{
  "n_layer": 11,
  "d_model": 448,
  "n_experts": 12,
  "experts_per_token": 1,
  "d_expert": 256,
  "d_shared_expert": 0,
  "activation": "swiglu",
  "moe_layers": [2, 3, 4, 5, 6, 7, 8, 9, 10],
  "router_score": "softmax",
  "normalize_top_k": false,
  "routed_scale": 5.74,
  "balance_loss": 0.0198,
  "balance_bias": false,
  "init_std_router": 0.00842,
  "lr_router": 0.000628,
  "vocab_size": 16384,
  "norm": "rmsnorm",
  "norm_eps": 1e-06,
  "tie_embeddings": true,
  "optimizer": "soap_variant",
  "lr": 0.00236,
  "beta1": 0.95,
  "beta2": 0.95,
  "batch_tokens": [65536, 131072, 196608],
  "seq_len": 2048,
  "train_tokens": 406000000,
  "steps": 3428,
  "dataset": "wikipedia_en"
}
Below are experts of layer 8 (counted from 0) of a mixture-of-experts language model. Rows are named router (the router's row for the expert) and show model dimensions 112-223. Each number is 128 + 32 x the weight over its row's rms, rounded and kept within 0 to 255. Numbers have three digits each.
Before each expert's rows: a language model's description of what the expert responds to; "gets" lists some tokens that make up at least twice as much of what it gets as of all text. This comes from a sample of Wikipedia text that the model never trained on. Tokens count by the router's weight.

# expert 6
Description: Table header cells
gets: " ", "0 ", ") ", "1 ", "% ", "2 "
router:158189143104161148143169129113118119147147130129131136103172140087140099193218181113125140114121143174079170102158178174128151111085120143118149160079112128102118156140130172112133069138117161134124099123123115143152195095112153147102152111098120123088157178176096159119143120150120121120063136089127163106046140141131073133121151151161

# expert 11
Description: Numeric digits and decimals
gets: "| ", ".", "201", ",", "200", "202"
router:106119097145157132193127133085120094131176118101140115154136088121106141116109171133145200141161178146119159128162113146115131159168177122147156123146112171124178106148131063145139192172173084133163091117146131139119117127050123103108088109095101176136170127177132075124137141166180102123142073116116125108147104112183127135190183113142

# expert 7
Description: Word and number endings
gets: "0", "4", "6", "5", "3", "8"
router:128118161194211113114103149132130114045132103114189146122116124121225157182125122191152117106176103094149132159120164132132109154116099121113130105126121093126151149113134094123142156102156120163110147101160106125116172136153186093137146115132147107175066133138147130167091116073052143112084126136095182126142102127125098134098138063106

# expert 0
Description: Line breaks and separators
gets: "\n", "\n\n", "|", ". ", "==", "."
router:136129162178179142139097139147120157127117109155095092110143140067223101173118134143101127210101094188109122138168081163110095141064104152117142118095120173198112172148135153128125149129140175098115143089095175119164132128160087141193111089142192113123097144122130163139107155058150110143110148154136112142087147124067124160144072106197

# expert 3
Description: Time and place prepositions
gets: "in ", "In ", "–", "| ", "(", "the "
router:154100144070125065122157199173165165139136141135117064127164124169106115160127141136087174118101134129159081115123136106172130137134174112147104106075143134130146108159144119118104132069164174078109140168130096138096159138078085200174083143111127117117100101109104151127125167136169153145132084082134099113188102143112139110133119129126

# expert 8
Description: Place name parts
gets: "the ", "a ", "New ", "The ", "United ", "South "
router:155145106082083223169142096117159141154151103134086186111173139113089081070149126144094143130091117096178089098174077085068134067121110131105114154165146093143193174099097132108134098179133107185090069131088109160137078121181141114147148134147150151127120152119136117097143055165167127150151165130111114142172125147124165152132109143125

# expert 1
Description: Separators before names
gets: "| ", ", ", "- ", "by ", ": ", "and "
router:121071109174115096162175140070070137102102121148131081125138114118092140118129100101137153160132119161132108131157122184141138078100159162142080147105152104103130103086086182131117129110054180119153120130104168155153181147102163107107160090069170109179141136103083122138174139135105127168151128142129084162111146143165185084120119129113

# expert 5
Description: Numbers and quantity adjectives
gets: "a ", "-", "first ", "two ", "an ", "one "
router:118164122095090112105175161166185096123086140129164093169062146101125117084127090147114124144109107077096150139124143078162115080159095099150134106136116136105119072154127113150176123146068073149201132131114104097100095096151111104144095157153101129127135145103083152146195096100110153116128118072123190134128125131179119148118112149089